config.toml
n_layer = 10
d_model = 384
n_experts = 8
experts_per_token = 1
d_expert = 256
d_shared_expert = 0
activation = "swiglu"
moe_layers = [0, 1, 2, 3, 4, 5, 6, 7, 8, 9]
router_score = "sigmoid"
normalize_top_k = false
routed_scale = 2.0
balance_loss = 0.000158
balance_bias = true
scale_expert_input = true
init_std_router = 0.0109
lr_router = 0.000683
n_head = 12
n_kv_head = 4
head_dim = 32
vocab_size = 32000
norm = "rmsnorm"
norm_place = "pre"
norm_eps = 1e-06
positions = "rope"
rope_base = 500000.0
rope_fraction = 0.25
qk_norm = false
attn_scale = 0.177
tie_embeddings = false
parallel_block = false
init = "uniform"
init_std_qkv = 0.033
init_std_o = 0.00738
init_std_up = 0.033
init_std_down = 0.00452
optimizer = "soap_variant"
lr = 0.00331
beta1 = 0.95
beta2 = 0.99
weight_decay = 0.11
lr_head = 0.00696
grad_clip = 2.0
warmup_steps = 200
schedule = "wsd"
decay_fraction = 1.0
decay_shape = "linear"
final_lr_fraction = 0.1
batch_tokens = 65536
seq_len = 1024
doc_mask = true
train_tokens = 343100000
steps = 5236
dataset = "wikipedia_en"
Below are experts of layer 6 (counted from 0) of a mixture-of-experts language model. Rows are named router (the router's row for the expert), gate (a neuron's input weights, with its number), up (a neuron's input weights, with its number) and show model dimensions 288-335. Each number is 200 + 40 x the weight over its row's rms, rounded and kept within 0 to 999.
Before each expert's rows: "mostly gets" lists some tokens that are sent to it at least half of the time; "comes after" lists some tokens at least twice as common just before its tokens as in all text. This comes from a sample of Wikipedia text that the model never trained on. Tokens count by the router's weight.

# expert 2
mostly gets: " won", " film", " football", " play", " a", " worked"
comes after: " a", " the", "'", " was", " his", " for"
router,180,174,231,155,183,250,209,196,157,186,180,212,149,282,177,214,251,228,254,158,198,206,176,257,148,293,211,188,178,235,140,243,199,212,208,232,271,231,207,171,188,215,184,189,190,111,195,137
gate0,253,198,208,199,240,218,223,226,205,181,207,169,133,130,228,169,244,188,183,184,206,207,143,218,161,200,202,202,261,209,134,197,210,205,162,187,170,182,204,223,225,283,225,213,158,189,211,196
up0,231,293,189,173,167,210,232,197,245,267,233,230,165,197,189,219,234,219,192,211,251,187,168,238,134,202,183,209,235,264,192,220,226,223,193,135,186,241,190,271,204,254,162,241,140,247,201,151
gate1,183,166,231,161,217,223,181,190,259,241,181,173,203,259,235,201,154,241,199,200,198,160,267,108,184,203,253,172,229,100,129,246,173,202,190,246,154,248,146,123,246,210,210,148,177,212,191,193
up1,256,145,228,180,193,130,238,205,126,229,294,189,290,169,234,228,231,198,223,251,231,277,223,207,240,242,219,239,147,178,230,150,181,224,170,149,183,237,147,225,250,275,249,271,192,197,189,197
gate2,244,205,174,290,187,177,193,202,276,139,208,240,201,269,150,252,189,224,211,233,157,189,152,188,270,122,260,231,175,293,150,225,203,224,213,154,231,149,201,223,155,197,165,208,130,195,201,161
up2,157,163,224,156,176,198,215,271,172,187,199,209,249,162,167,129,201,206,239,130,158,189,242,194,222,187,220,151,231,208,237,175,189,184,203,270,160,230,205,283,204,261,248,219,268,176,227,276
gate3,254,214,201,188,187,196,159,183,217,145,212,175,246,259,139,157,185,230,212,167,111,214,173,191,209,209,165,173,259,248,162,207,264,167,127,190,221,186,219,196,186,176,248,167,119,156,159,263
up3,209,155,224,268,138,189,178,208,202,248,151,171,244,160,93,204,266,162,186,171,228,210,147,170,151,211,155,183,287,267,148,219,191,204,174,196,168,186,187,196,89,148,167,203,137,144,176,153
gate4,218,235,251,150,209,181,225,188,212,171,193,180,187,261,193,205,193,229,211,221,209,263,236,188,243,170,287,185,177,159,180,150,216,257,193,277,194,199,190,221,173,151,183,193,227,172,154,238
up4,178,144,178,234,150,217,220,226,192,286,201,238,202,169,213,265,149,203,162,254,211,202,219,190,225,167,197,232,194,267,180,275,189,177,207,141,183,223,216,191,173,220,192,234,166,217,203,185
gate5,132,171,175,228,171,240,179,206,140,159,188,229,201,206,134,171,243,218,228,181,227,149,195,164,222,222,271,268,251,200,203,187,239,257,203,172,264,175,144,226,179,238,173,214,132,176,268,212
up5,167,205,113,269,143,221,203,193,202,184,144,245,242,212,229,211,193,204,225,196,263,180,207,185,251,260,247,229,258,221,204,211,222,266,229,186,232,193,119,221,187,232,145,266,207,202,218,215
gate6,160,213,189,250,166,231,201,170,168,183,125,203,229,185,177,264,180,258,210,237,101,240,156,224,193,136,275,199,228,183,167,219,152,206,205,186,216,127,179,247,218,133,155,215,172,137,255,193
up6,190,168,198,181,190,154,126,167,265,243,172,218,259,201,197,120,237,215,219,194,186,108,332,210,186,210,155,165,146,75,238,206,248,194,204,198,162,197,196,170,188,255,238,186,168,168,233,236
gate7,229,227,222,218,195,239,229,162,239,218,174,234,199,224,180,164,172,171,247,240,212,268,187,246,160,198,248,289,148,239,264,302,219,276,199,159,245,190,239,194,256,176,175,145,203,123,178,266
up7,187,178,288,131,216,263,167,238,163,187,246,142,197,191,145,191,215,198,171,252,211,215,243,235,246,157,151,179,184,196,244,132,222,194,201,215,236,241,205,158,243,203,227,258,193,102,180,174
gate8,225,263,164,219,162,196,173,235,211,241,198,202,204,260,153,239,199,112,197,238,184,233,257,218,198,140,155,262,166,175,196,211,190,213,264,255,206,147,223,231,133,213,177,175,206,187,218,175
up8,262,128,187,181,241,190,219,145,198,180,229,177,200,102,245,281,209,159,211,100,188,200,169,224,220,255,193,262,192,125,225,227,134,202,217,217,204,265,207,162,190,204,203,181,224,179,181,196
gate9,253,153,179,221,270,188,226,104,208,194,151,230,180,160,185,168,179,234,118,244,244,237,200,174,144,155,221,152,222,208,126,144,248,246,188,167,170,224,226,162,218,254,207,201,257,141,145,248
up9,230,218,169,198,245,141,218,167,267,177,207,289,247,212,274,141,208,274,203,165,228,177,171,101,189,221,265,195,156,150,148,202,238,244,128,159,230,184,170,174,198,208,162,239,206,165,152,277
gate10,226,221,246,54,217,264,194,176,224,107,188,206,173,226,236,121,137,211,258,192,225,189,229,307,251,221,228,207,140,178,159,200,208,197,212,195,183,240,175,143,189,237,246,233,252,228,242,238
up10,257,204,222,152,239,212,123,292,200,195,139,222,190,246,185,162,184,219,216,222,249,205,229,249,169,185,191,262,131,166,172,174,172,211,161,236,131,306,246,164,169,207,272,210,267,188,191,217
gate11,236,220,256,202,157,206,240,184,148,116,311,156,188,183,162,153,186,196,212,200,302,267,165,219,211,124,238,272,196,109,201,164,190,235,205,215,232,170,240,160,193,144,229,166,193,203,201,220
up11,162,274,213,173,199,166,173,185,186,175,158,216,190,198,219,156,282,196,186,216,181,172,190,161,204,198,218,220,190,169,212,143,182,118,221,190,195,193,199,291,254,217,271,189,196,181,201,184
gate12,155,233,261,200,231,140,191,204,182,206,132,86,191,210,156,202,208,245,224,264,173,222,153,239,111,175,171,228,186,236,163,209,197,245,148,232,238,241,268,212,262,199,218,187,257,210,167,156
up12,196,256,234,181,199,111,219,226,161,176,137,183,160,152,137,258,254,207,236,234,158,193,209,252,217,203,183,302,156,225,203,231,214,245,189,266,210,221,254,248,229,194,221,177,224,206,194,157
gate13,186,259,240,163,183,234,221,189,133,230,221,163,178,154,200,245,245,140,206,236,240,163,228,174,249,189,242,194,230,182,300,251,237,257,254,269,207,170,209,205,175,204,104,215,201,183,273,216
up13,225,144,193,185,146,149,165,149,162,215,226,118,129,205,185,230,164,231,250,161,235,193,204,154,195,169,165,161,145,171,197,227,247,156,191,283,245,237,192,208,197,178,199,132,230,243,144,219
gate14,175,132,250,237,248,175,193,139,251,161,260,163,197,228,181,192,213,182,189,197,199,144,166,238,176,217,241,156,181,204,178,210,209,225,231,150,156,220,212,180,177,206,307,180,117,262,224,212
up14,172,228,180,232,231,212,199,189,150,234,256,166,176,127,214,209,192,213,172,232,277,154,329,174,133,226,193,166,275,218,237,199,179,139,150,210,169,233,245,209,181,154,139,218,261,269,227,153
gate15,176,221,161,122,205,245,235,239,222,172,247,206,258,188,101,191,217,223,198,245,181,243,292,226,190,176,184,270,188,205,160,246,176,226,179,174,232,219,186,233,117,172,242,178,185,204,246,175
up15,149,169,141,187,146,224,220,226,211,205,182,206,212,232,196,180,166,221,186,230,225,208,293,263,159,198,198,270,176,228,118,199,237,270,218,221,236,218,216,274,112,214,222,158,195,242,182,143

# expert 5
mostly gets: " 0", "1", "3", " 3", " 8", " 34"
comes after: " |", "|", ";", ":", " /", " 3"
router,133,193,221,182,190,183,158,172,161,114,212,170,152,227,221,174,232,201,170,187,210,219,244,183,182,216,202,236,228,228,117,170,165,243,206,197,248,200,189,197,124,177,221,233,272,237,204,205
gate0,245,173,190,208,194,188,204,240,221,236,220,164,170,166,176,222,217,175,186,197,228,219,246,215,198,139,187,252,168,169,163,179,186,248,209,101,203,161,169,191,157,239,285,166,180,215,272,202
up0,218,300,223,233,171,302,182,212,156,292,248,145,135,176,169,181,243,184,157,163,178,210,175,175,204,209,136,173,180,201,200,169,188,167,173,240,226,177,170,238,254,155,149,140,237,261,240,225
gate1,141,145,249,125,209,258,151,202,140,197,201,189,162,179,158,148,244,239,267,255,201,179,247,210,167,175,158,181,198,227,212,136,221,245,205,209,123,219,214,225,175,104,233,240,220,142,191,188
up1,205,176,183,171,170,161,170,177,125,181,148,97,221,183,225,218,198,207,239,210,167,192,187,202,138,145,123,174,188,188,190,125,188,155,89,233,174,176,202,214,188,178,225,240,223,191,156,184
gate2,136,163,152,258,211,208,182,135,254,224,203,250,138,263,174,136,150,221,157,237,165,125,224,174,195,170,213,222,198,232,179,263,159,178,195,193,172,231,165,210,278,200,161,285,272,184,212,197
up2,204,156,188,284,247,123,164,177,221,272,172,259,179,251,171,205,151,219,114,189,143,131,230,217,202,199,236,238,258,186,155,252,170,230,164,189,215,230,178,177,220,229,168,256,224,216,217,204
gate3,224,131,224,191,197,182,233,204,238,230,273,273,185,157,172,137,197,185,202,198,215,156,231,165,253,203,210,162,249,144,121,128,179,216,153,172,185,195,163,170,195,185,215,218,195,232,203,166
up3,231,224,205,259,151,127,181,268,154,153,249,187,241,240,199,260,170,132,177,187,144,229,228,190,180,200,176,102,191,149,213,247,210,202,188,174,186,252,252,179,251,271,114,134,187,171,165,202
gate4,263,175,167,192,172,238,153,168,159,162,220,170,152,194,184,115,165,213,158,145,214,231,252,200,169,228,187,224,211,174,156,212,119,248,226,208,184,152,145,165,205,199,220,240,163,219,260,179
up4,184,259,237,201,175,193,174,209,241,241,215,206,194,266,198,230,231,236,222,200,231,187,256,232,233,264,274,111,132,252,203,204,233,237,241,176,210,211,203,213,217,153,205,183,218,240,148,240
gate5,235,200,278,191,216,126,203,211,289,205,199,160,207,207,232,179,167,259,160,199,200,177,172,179,273,242,189,197,167,231,255,218,242,266,153,242,150,191,250,196,137,282,136,213,169,139,196,230
up5,208,188,260,196,150,150,137,208,163,207,183,223,254,166,134,152,215,233,238,146,199,237,149,164,221,196,176,173,223,191,212,187,209,212,231,227,164,158,111,211,175,149,253,295,214,244,218,167
gate6,169,195,241,222,177,154,221,171,112,157,203,256,194,263,167,155,194,140,165,157,193,244,267,202,158,193,246,216,181,191,207,191,207,181,216,161,171,222,238,206,157,163,179,230,219,198,219,183
up6,256,248,172,162,168,189,187,120,179,170,270,201,156,294,233,169,203,257,208,219,165,205,199,206,139,238,175,167,216,213,217,257,245,204,189,223,184,180,247,250,143,196,164,299,195,169,165,215
gate7,214,177,193,226,219,197,132,240,191,201,201,242,196,248,209,180,240,120,102,147,229,149,212,201,203,220,156,230,245,205,197,177,180,173,195,302,186,193,205,185,219,131,121,167,213,244,222,178
up7,227,198,203,184,144,210,223,226,141,146,185,266,199,220,358,148,253,211,166,156,202,206,213,209,150,206,217,167,213,251,213,198,198,149,179,231,130,246,241,203,199,116,126,135,177,242,189,187
gate8,130,148,248,252,209,182,175,159,135,179,180,238,138,173,235,173,194,236,201,172,188,242,222,220,231,164,191,230,148,136,173,178,224,258,243,236,218,167,173,295,166,181,195,213,167,233,152,250
up8,162,105,257,186,183,175,117,217,130,143,159,235,169,188,202,172,205,194,173,176,229,184,216,218,242,151,141,253,137,149,184,211,221,302,228,237,220,180,180,253,172,163,189,164,186,256,177,296
gate9,199,132,177,176,210,173,180,205,133,183,192,211,205,268,189,265,217,221,166,166,175,188,155,205,138,195,236,185,134,133,168,193,249,254,210,165,210,203,231,234,215,277,206,201,114,147,232,221
up9,182,161,180,229,291,107,175,209,204,188,295,234,192,193,209,137,190,231,355,145,213,110,160,211,163,232,257,239,222,238,222,273,153,168,143,193,165,206,222,216,249,157,213,201,230,187,219,206
gate10,187,148,229,156,228,259,168,225,196,148,170,240,253,207,190,273,188,187,202,121,202,227,181,169,205,241,226,232,183,243,183,235,216,184,241,165,119,208,142,209,175,141,207,211,203,171,173,176
up10,263,235,189,194,152,198,229,227,239,210,225,252,266,223,244,217,226,255,190,178,152,255,161,190,226,226,210,116,179,194,164,167,251,195,191,172,151,171,289,110,174,187,196,222,243,188,210,192
gate11,203,277,165,181,233,203,136,205,215,150,189,224,171,185,127,216,191,235,182,216,224,189,208,228,191,148,141,176,159,222,162,153,133,164,230,163,246,237,110,165,193,221,230,233,128,184,112,188
up11,179,181,248,200,271,200,225,185,199,279,202,164,180,227,206,253,150,163,297,247,218,231,226,247,217,148,214,200,200,198,150,146,226,151,216,237,165,167,277,249,194,159,195,236,211,198,184,196
gate12,214,209,208,236,260,168,152,221,108,187,202,204,140,123,127,184,168,189,174,204,106,155,301,240,173,174,157,268,142,244,223,176,179,183,300,175,183,249,197,223,232,205,189,212,178,193,177,225
up12,212,163,166,256,157,213,177,266,255,134,150,153,199,199,96,175,178,227,237,281,212,205,231,234,156,182,125,301,196,222,219,267,247,237,200,183,199,192,150,215,235,244,124,233,201,225,189,196
gate13,184,197,206,225,221,193,234,188,199,277,209,213,200,229,249,284,216,253,239,216,266,177,231,254,196,251,198,194,226,171,247,299,162,181,266,219,121,107,201,183,220,195,170,187,169,244,173,158
up13,179,248,249,186,225,205,239,166,185,246,230,252,222,208,140,257,245,276,245,252,298,172,159,288,286,219,197,190,161,146,261,226,173,226,221,231,102,180,230,180,215,198,199,139,169,216,193,156
gate14,170,253,144,198,159,167,293,226,156,263,263,220,150,166,259,185,158,141,247,300,212,233,221,207,153,183,206,174,216,147,207,270,179,145,123,200,278,161,241,215,176,166,250,312,154,191,204,181
up14,222,231,211,213,146,183,252,234,235,233,242,213,211,214,179,245,68,248,230,169,120,158,209,181,201,164,159,208,231,203,184,227,187,170,159,252,193,197,205,251,152,187,238,171,204,190,209,177
gate15,169,207,197,190,159,235,167,215,238,166,263,208,178,153,207,223,238,245,128,223,220,254,147,237,217,174,237,286,271,199,188,256,102,229,248,168,148,158,146,149,194,146,156,188,254,236,241,229
up15,139,178,214,233,194,256,198,166,185,193,228,176,215,232,167,175,243,161,233,200,187,208,225,276,139,144,252,267,195,231,274,219,197,228,174,168,260,196,269,201,227,221,174,251,179,121,157,168

# expert 3
mostly gets: " \"", "==", "\n", "===", "/", " ("
comes after: "\n", " |", ".", "==", ")", " ="
router,222,193,268,251,193,306,250,186,259,157,163,143,177,224,114,213,172,247,223,184,235,240,172,211,230,205,239,219,175,267,178,192,227,238,217,215,226,163,174,145,138,157,195,190,255,215,154,167
gate0,135,153,251,147,201,247,268,161,237,173,171,300,225,197,154,202,192,254,226,120,182,232,237,196,142,213,178,185,254,243,96,177,207,184,127,201,221,182,130,207,137,160,179,234,190,216,249,155
up0,189,186,214,245,181,184,302,175,218,177,277,225,204,168,184,77,169,150,237,177,204,224,187,122,167,192,196,126,270,184,256,224,234,194,143,171,223,226,187,182,190,170,224,213,216,172,201,156
gate1,196,170,236,175,214,265,232,236,178,201,185,167,141,212,125,164,272,235,210,198,234,231,227,250,214,199,220,238,201,134,229,208,217,204,249,247,235,165,202,171,213,215,198,203,173,199,191,246
up1,235,149,218,232,233,204,176,233,231,187,195,203,239,256,144,191,233,212,221,234,293,203,267,219,161,160,284,215,208,146,236,224,170,235,239,227,177,190,237,180,199,196,212,180,222,195,196,185
gate2,257,221,121,184,215,177,215,276,230,193,146,220,207,226,215,249,199,220,155,228,248,219,191,156,247,184,203,219,190,184,189,259,203,178,198,254,223,162,191,190,133,239,218,210,140,228,179,167
up2,167,198,297,254,230,204,202,121,145,244,232,203,137,233,180,167,207,141,260,151,193,212,235,291,197,211,209,257,251,95,225,187,191,200,237,213,223,234,175,248,263,242,274,177,175,145,169,159
gate3,196,178,218,194,218,192,205,149,183,166,139,159,161,215,237,161,120,235,147,221,170,190,199,204,111,230,220,147,268,203,196,263,184,234,242,216,251,212,158,198,194,195,155,182,158,154,261,225
up3,212,185,239,157,168,176,185,123,184,136,213,188,199,165,165,179,144,273,216,196,160,222,170,146,169,211,150,172,230,152,225,209,181,183,168,150,215,179,200,245,192,202,186,266,177,209,137,246
gate4,182,225,177,193,179,96,216,189,216,285,220,243,220,158,228,236,144,279,269,193,201,204,201,213,192,222,178,213,183,220,151,139,157,194,236,197,159,119,145,200,216,172,270,189,115,163,259,162
up4,230,237,218,160,201,229,172,214,161,157,142,147,195,211,158,154,228,211,200,216,240,141,262,145,197,221,244,173,200,195,254,187,215,219,169,195,272,209,238,271,227,240,198,172,233,284,191,249
gate5,205,263,240,153,57,177,221,214,197,171,211,188,196,242,160,190,206,199,233,218,174,231,242,223,169,210,223,269,196,192,187,195,148,200,199,191,171,227,210,194,197,222,192,185,276,258,244,205
up5,177,215,146,160,190,235,260,190,230,178,175,123,219,195,160,172,211,206,139,207,218,173,235,240,168,171,241,216,179,192,229,185,221,182,188,174,198,231,178,212,129,283,205,235,197,243,186,273
gate6,255,273,185,231,185,235,263,163,183,221,109,257,167,165,222,165,142,231,193,223,134,253,205,192,227,156,171,219,143,193,144,221,208,248,230,65,127,139,220,219,275,200,276,171,267,148,232,247
up6,227,174,199,275,162,240,217,176,267,173,205,170,120,176,202,242,165,179,175,210,154,151,247,182,199,296,193,299,209,186,288,215,203,148,204,164,277,195,233,228,164,246,153,83,216,201,129,201
gate7,154,156,232,215,203,171,287,220,198,190,225,168,190,157,234,252,207,232,178,165,151,217,205,226,166,184,171,225,170,162,199,201,239,216,220,176,300,224,226,206,173,167,203,247,207,202,142,245
up7,226,219,213,224,170,220,186,230,183,239,195,241,160,253,187,217,222,185,237,172,213,269,215,222,204,186,233,217,266,242,223,237,168,234,165,256,159,207,191,150,107,241,257,190,222,210,201,177
gate8,217,230,218,245,224,205,214,244,217,185,218,151,247,241,186,290,252,216,226,236,233,173,200,201,173,231,173,144,235,237,215,227,210,179,242,207,258,265,150,186,205,227,186,178,247,235,176,166
up8,251,231,196,199,215,158,134,214,261,180,198,178,220,227,247,154,233,110,217,208,227,183,191,237,223,262,201,175,190,187,172,164,231,232,197,190,184,260,186,248,238,230,186,204,203,181,149,139
gate9,161,216,156,205,235,162,189,189,264,163,198,158,120,124,161,216,232,216,194,184,155,118,200,240,176,215,190,160,154,219,248,208,153,271,228,279,184,199,217,219,194,219,273,261,198,150,236,139
up9,185,180,249,225,167,252,216,157,166,249,174,209,300,284,236,209,190,155,190,155,223,240,243,119,157,175,241,198,188,243,193,199,261,190,227,101,205,234,207,250,222,152,125,186,178,234,232,225
gate10,125,270,236,164,205,200,161,142,173,184,214,215,237,222,184,112,173,254,304,219,178,197,127,226,253,175,201,174,177,152,197,242,187,246,188,261,194,197,265,155,147,202,220,228,54,200,203,168
up10,196,197,213,203,180,202,243,185,184,194,214,204,168,166,185,151,184,227,229,223,178,182,133,176,253,244,210,138,199,177,179,233,156,193,228,207,221,129,206,164,198,266,200,242,129,170,250,190
gate11,193,170,212,175,174,205,153,293,249,230,169,177,244,225,134,139,221,175,140,241,180,122,107,241,197,150,210,194,247,181,159,143,166,230,183,202,158,164,220,209,179,203,166,192,165,256,232,232
up11,167,192,193,184,171,149,221,170,214,177,195,255,140,178,248,225,185,126,166,207,197,251,257,182,229,242,202,113,115,229,183,210,142,207,232,159,166,141,195,225,178,270,215,151,159,206,213,238
gate12,140,183,175,199,227,162,253,192,222,227,182,206,183,197,229,90,200,195,288,193,161,194,185,175,222,261,181,150,195,184,260,212,246,243,210,204,219,236,149,180,164,173,308,274,196,142,163,235
up12,205,166,176,208,182,219,271,211,115,178,236,173,214,246,183,154,188,227,238,169,200,198,266,308,192,227,175,221,167,208,205,195,213,239,199,198,240,170,234,178,193,243,176,281,183,125,177,192
gate13,154,201,238,237,206,219,178,184,138,183,252,184,167,240,210,174,271,203,188,152,154,154,207,262,225,260,189,313,197,286,178,239,218,161,251,213,147,143,199,219,193,196,218,196,218,214,130,166
up13,195,151,166,197,162,161,174,214,207,224,178,196,264,135,118,331,111,209,230,267,169,235,202,164,188,189,216,166,270,157,251,175,223,235,174,224,253,241,221,161,162,216,147,211,169,167,227,200
gate14,269,199,191,273,264,181,212,204,230,195,181,184,193,165,130,264,222,198,232,189,196,219,278,251,217,113,228,206,231,165,265,171,162,176,228,221,183,223,192,204,174,215,238,242,239,210,157,161
up14,300,188,166,183,114,192,228,185,270,169,186,219,166,218,204,197,111,220,174,210,192,164,195,186,193,184,168,217,232,157,232,153,141,123,258,209,232,176,279,160,126,231,193,264,112,193,239,185
gate15,168,196,193,149,225,233,187,252,209,183,181,240,190,188,184,226,220,189,143,264,139,136,205,163,227,191,169,158,248,208,159,222,182,257,205,223,144,140,181,239,205,183,280,152,224,212,239,266
up15,202,243,178,231,206,184,183,215,173,261,180,222,245,200,154,165,131,234,224,145,149,197,250,198,147,136,179,190,207,227,182,148,210,139,241,224,271,252,254,203,193,167,120,219,246,182,122,94

# expert 0
mostly gets: " Me", " El", " Pan", "See", " Ka", " Le"
comes after: " \"", "-", " (", " ", ":", " A"
router,191,197,198,189,189,215,191,242,207,139,129,166,198,240,220,214,263,194,158,222,181,261,128,267,212,233,181,205,164,248,165,272,222,211,210,228,206,239,164,222,136,175,201,245,206,161,248,232
gate0,222,219,283,116,142,242,234,252,195,168,201,256,181,183,156,246,269,189,210,272,224,229,168,173,197,176,178,239,173,142,241,184,252,252,139,239,250,106,287,214,160,225,233,190,155,227,213,196
up0,171,183,142,215,239,237,175,221,201,190,201,177,197,177,221,168,190,241,178,162,280,173,207,189,231,124,229,169,204,233,247,240,166,185,260,194,168,282,148,146,189,148,207,228,208,194,241,226
gate1,203,108,208,210,162,157,245,172,60,241,169,246,214,221,172,195,155,242,156,224,224,204,185,230,221,247,210,202,227,170,209,235,258,194,197,187,130,197,176,218,207,223,129,320,208,141,215,246
up1,184,224,161,140,161,232,179,190,201,183,221,206,238,187,254,105,141,226,272,169,207,263,159,245,207,177,213,217,183,277,242,147,131,191,218,235,214,199,203,195,147,200,174,99,237,158,243,224
gate2,194,288,233,224,151,97,154,144,235,204,180,162,205,196,194,234,230,182,251,234,210,176,263,209,196,210,164,173,163,232,265,159,198,134,232,229,190,143,249,153,204,251,145,193,237,214,154,175
up2,205,273,211,126,220,185,210,211,203,180,196,131,241,283,207,226,241,184,180,212,198,172,214,184,189,176,211,155,146,114,215,284,101,245,149,140,238,232,136,211,258,227,114,279,251,178,226,213
gate3,180,158,257,195,218,172,231,144,267,189,218,250,209,234,179,158,316,191,201,211,195,207,215,180,155,210,210,169,252,215,245,214,125,157,231,315,231,196,282,185,188,131,217,209,129,176,238,237
up3,133,159,187,203,199,174,193,111,150,204,170,161,185,132,170,174,184,164,231,204,220,208,208,238,165,151,215,174,211,145,242,197,227,188,210,279,185,218,207,162,176,161,256,222,229,211,261,292
gate4,170,203,222,177,173,196,204,161,198,255,227,171,179,180,200,205,191,237,175,233,182,253,227,179,184,118,140,246,149,129,143,214,247,219,262,179,278,168,183,221,183,251,144,251,222,126,160,255
up4,141,143,148,249,217,253,139,178,200,157,199,236,215,282,137,202,227,185,209,259,162,182,107,228,190,196,190,168,231,200,266,183,187,252,209,290,200,218,268,167,131,213,242,62,224,181,261,221
gate5,273,117,133,189,155,280,259,283,174,165,177,170,283,227,161,167,209,227,202,205,182,160,180,278,183,253,188,177,224,249,208,307,195,135,201,188,197,202,175,135,210,122,175,186,111,200,181,210
up5,212,164,155,166,273,226,251,169,216,227,180,133,206,161,238,171,201,230,223,238,171,164,208,190,223,276,142,170,227,211,186,233,191,238,267,179,207,187,253,168,184,205,167,216,154,238,224,150
gate6,239,212,204,164,180,258,186,241,179,260,193,183,191,208,189,242,198,241,225,223,192,196,203,283,229,190,160,247,128,256,218,155,235,194,218,268,267,228,199,270,241,246,143,258,123,197,287,215
up6,180,123,194,170,276,132,241,123,197,192,201,182,252,174,246,210,222,184,244,192,221,155,172,202,156,120,220,123,206,160,171,283,206,229,199,232,165,185,145,148,159,186,195,231,286,223,257,181
gate7,229,171,88,195,161,204,142,285,239,203,226,283,251,131,167,203,167,173,134,174,185,163,196,233,195,263,187,194,212,150,222,253,231,177,272,270,211,243,253,166,168,183,166,252,211,185,155,165
up7,123,201,188,235,239,164,92,239,151,190,230,257,233,130,143,245,151,176,109,164,186,203,169,267,239,231,201,282,197,232,219,261,250,195,198,217,281,154,212,139,178,272,206,215,218,111,248,250
gate8,174,187,227,152,145,216,199,238,217,198,158,255,150,253,186,197,135,169,204,208,288,216,166,205,180,157,161,236,207,177,248,131,256,235,199,193,231,203,266,158,173,178,221,265,257,184,162,203
up8,176,203,256,187,227,205,187,199,175,263,230,184,232,166,172,155,218,263,176,209,174,261,181,206,143,279,242,271,175,214,75,252,114,189,227,255,192,172,209,220,168,172,172,149,197,155,232,227
gate9,239,143,179,185,187,241,195,211,164,201,177,271,239,221,262,180,179,235,159,256,178,223,225,205,157,233,250,236,222,169,241,190,218,197,232,191,180,198,168,172,195,264,235,181,204,166,267,212
up9,197,233,264,186,233,228,186,83,241,169,190,155,153,205,172,164,200,273,180,240,215,227,158,182,219,166,170,218,240,244,216,221,211,239,227,203,247,180,143,237,224,186,171,234,255,145,122,226
gate10,219,224,167,130,246,224,221,237,178,210,228,189,248,236,157,194,136,241,192,139,196,228,178,159,285,253,202,270,189,229,172,241,175,179,181,276,197,166,164,133,173,194,210,243,215,243,154,200
up10,162,197,232,249,172,176,197,110,200,199,190,262,103,173,232,231,223,170,229,277,233,198,195,257,162,175,207,117,260,180,185,155,253,223,157,176,252,225,215,245,225,229,192,215,192,226,297,190
gate11,241,161,264,261,175,178,209,130,173,162,229,137,235,217,169,235,214,201,172,257,163,175,211,233,123,199,119,228,202,196,205,252,267,200,255,150,212,211,199,170,240,168,154,183,181,180,187,186
up11,193,189,217,174,202,224,194,208,178,191,211,174,156,204,220,242,242,203,197,202,266,241,147,228,142,170,307,158,178,161,222,187,230,235,234,221,150,225,210,176,139,243,263,173,210,209,170,190
gate12,178,178,137,170,185,189,170,93,225,234,288,212,160,207,166,138,213,285,176,135,209,110,221,296,227,175,179,180,212,175,264,254,218,194,177,224,225,284,187,190,210,163,171,185,166,251,123,183
up12,235,226,215,108,140,235,169,130,258,232,258,176,202,188,203,138,240,212,180,252,228,168,232,217,269,189,171,164,238,250,231,197,227,217,238,217,264,231,229,181,149,217,209,165,165,238,171,262
gate13,228,158,269,267,292,159,273,268,229,125,204,217,255,229,205,175,269,144,224,242,148,169,187,226,167,209,197,249,240,282,232,187,175,233,185,242,165,265,216,225,152,207,183,301,194,235,155,155
up13,247,233,284,241,287,158,301,239,222,180,208,273,177,228,287,214,233,155,184,199,190,208,234,215,181,248,206,222,283,264,218,204,210,233,201,245,103,282,221,164,118,176,186,247,222,203,208,122
gate14,185,265,215,177,185,191,201,127,162,220,170,182,141,218,235,234,220,161,167,112,120,238,269,259,214,241,208,184,132,104,226,203,221,253,227,190,115,222,215,226,162,291,226,269,251,204,214,179
up14,194,286,216,201,206,170,159,134,170,202,220,250,180,192,240,216,227,190,159,143,143,245,243,212,191,261,262,203,152,143,274,239,263,268,186,223,124,172,214,201,165,226,190,297,235,153,188,137
gate15,250,223,186,241,157,147,199,159,189,196,163,218,231,206,166,208,169,174,239,240,217,144,193,163,175,219,238,178,193,180,210,119,212,283,249,193,192,245,274,182,187,200,162,138,157,259,163,215
up15,210,215,186,178,149,211,262,149,169,239,191,193,253,248,258,262,283,267,183,209,108,215,195,222,168,256,214,265,221,266,185,237,179,156,183,209,241,246,177,195,237,225,173,179,185,151,213,199